python train.py --num_hidden_layers=14 --hidden_size=160 --n_experts=64 --experts_per_token=2 --d_expert=144 --d_shared_expert=0 --hidden_act="reglu" --moe_layers=[1, 2, 3, 4, 5, 6, 7, 8, 9, 10, 11, 12, 13] --router_score="softmax" --normalize_top_k=false --routed_scale=10.8 --balance_loss=0.000181 --balance_bias=true --init_std_router=0.00624 --lr_router=0.000531 --vocab_size=2048 --norm="rmsnorm" --norm_eps=1e-06 --tie_word_embeddings=false --optimizer="muon" --learning_rate=0.00586 --beta1=0.95 --batch_tokens=[32768, 65536, 131072] --max_seq_len=1024 --train_tokens=342400000 --max_steps=5061 --dataset="wikipedia_en"
Below are experts of layer 2 (counted from 0) of a mixture-of-experts language model. Rows are named gate (a neuron's input weights, with its number), up (a neuron's input weights, with its number) and show model dimensions 0-159. Each number is 128 + 24 x the weight over its row's rms, rounded and kept within 0 to 255.
Before each expert's rows: "mostly gets" lists some tokens that are sent to it at least half of the time. This comes from a sample of Wikipedia text that the model never trained on.

# expert 32
mostly gets: " was", " is", " also", " it", " has", " were"
gate0 [131 131 116 106 133 138  94 160 133 114 133 115  82 129 121  96  99 152 130 109 145 135  87 171 152 152 156 120 158 113 135 133 102 144 123 106 120 165 104  88 104 163 163  92 109 125 133 123 119 134 149 132 142  49 139 144 116 118 126 100 160 114 149 153 111 142 144 156 150 148 136 120  98 136 106 144 157 144 175 107 130 117 121 108 155 150 113 119 110 129 114 146 189 157 138  72 126 163 136 152 127 119 132  99 154 152 127 164  95 151 144  70 111 102 113 162 136 172 126 129 108 156 135  72 115 125  79 118 122 135 115 113 133 127 192 123 146 144 142 108 145 139  96 115 144 129 121 157 139 133 132 149 149 114 141 116 137 152  67  95]
up0 [116 140 151 130 138 106 124 104 108 134 151 115 137 103 108  94 109 137 121  82 130 129  77 102 165 157 131 128 136 130 150 102 116 134 129 123 120 121 111  94 105 130 161 122  88 112 166 170 121 134 111 114 125  56 139 154 148 143  96 113 171 133 110 153 112 138 152 151 145 163 120  95 132 144 123 149 155 127 119 150  98 101 101 155 114 143 102 133 128 128 130 113 155 136 134 105 145 170 114 157 138 123 130 115 160 168 132 159 118 137 120 112 122  95 151 175 169 128 142  87 121 129 150  96 105 147  88  89 164 125 118 119 121 125 127 136 169 139 150 104 120  94 125 136 149 100  73 121 128 151 122 109 203  81 193 102 102 127  99 115]

# expert 26
mostly gets: " for", " with", " on", " after", " by", " through"
gate3 [140 180 147 104 118 159 134 148 150 163 156 120  96 132 154  94 138 117 131 148 107 160 158 118 104 146 148 155 151  81 114 150 129 128 183 129 118 128 127 162 137 131 126 137 108  69 150 156 162 115 123  98 109 107  95 128 144 139 146  98  95 208 147 141 142 124 101 105 126 174 141 116 120 120 150 152 129 146  86 174 131 134 127 114 147 113 130 124  61 152 145 141 114 142 126 151  96 105 159 116 101 101  96 120  82 127 136 136 102 146 116 149 141 131 114 137 110 140 156 149 109 143 125 113 136 145 116 122 117 144 122 155 117 126 111 167 138 103 164 123 167 122 144 110 117 148  88 134 130 118 164 183 115 163 115 179 115 116  85 146]
up3 [154 173 141 105 170 144 139 145 141 109 150 136 120 134 138 122 134 127  82 137 141 130 156 113 136 111 144 155 168 156 126 176 128  90 130 141 127 168 104 143 152 124 125 127 134 128 142 120 138 135 135 152 107  83  99 119 128 126 167 164 120 160 123 118 118 148 125 130  71 115 128  85 133 106  96 119 146 122 126 132 122  99 134 161 131 160  87 174 114 122 140 151 123 152 153 184 115 108 143 133  73 146  66 112 114 170 104 136  89 142 103  78 103 150  89 110 147 106 149 161 114 179 110  94 125 171 125 137 143 154  99 113 143 140 147 127 167 160 138 142 133 135 151 132 133 121 141 121  78 149 116 122 144 158 145 149 163 142 137 172]

# expert 50
mostly gets: " re", " he", " He", " se", " dec", " pre"
gate0 [139 132 147 139 128 126 142 104 129 102 106 156 143  85 129 136 169 113 146 118 114 131 124 163 113 128 152 123 110 130  79 119 135 133  82 198 112 100 151  75 107 113  81 124 102 132 130 151 132  91 128 149 158 114 106 130 131 162 106 122 135 123  98 126 121 153 124 123  84 132 119 108 173 153 166 140 108 106 107 112 156  89  96 155 172 150 166 151 127  76 159 102  86  94 148 121  85 163 126 118 133 113  75 127  96 104 140 149 124 129 158 129 113 132 123 103 135 155 153 109 133 128 143 139 148 126 151 135 128 150 109 100 141  67 140 167 160 112 157 117  92 113 133 156 116 156 137 114 153 180 155 111 128 146 117 123  95 122 121 128]
up0 [117 142 114 125 101 151  90 110 139 122 102 124 101 123 130 165 176 102 131 122 131 140 111 120 132  94 154 101 141 135 175 124 148 153 159 120 174 151 126  99 113 149 124 132 138 119 118 193  97 149  77 135 139 109 154 158 117 134 140 117  94 124 150 115 111 134  96 169 156 134 107 114 162 105 154 138 137 148 104 118  90 143 134 141 142 146  88 130 131 137  81 135 152 124 139 151 165 157 145 129  89 115 162 144 112 129 103 137 112 153 104 168  78 135 141 115 135 105 122 126 138 159  95 125 116 151 162 163 164 137 138 107 147  67 146 132 150 132  87  97 164 172 154 113 153 153 123 176 154 167 159 168 109  96 135 109 109 127 133 129]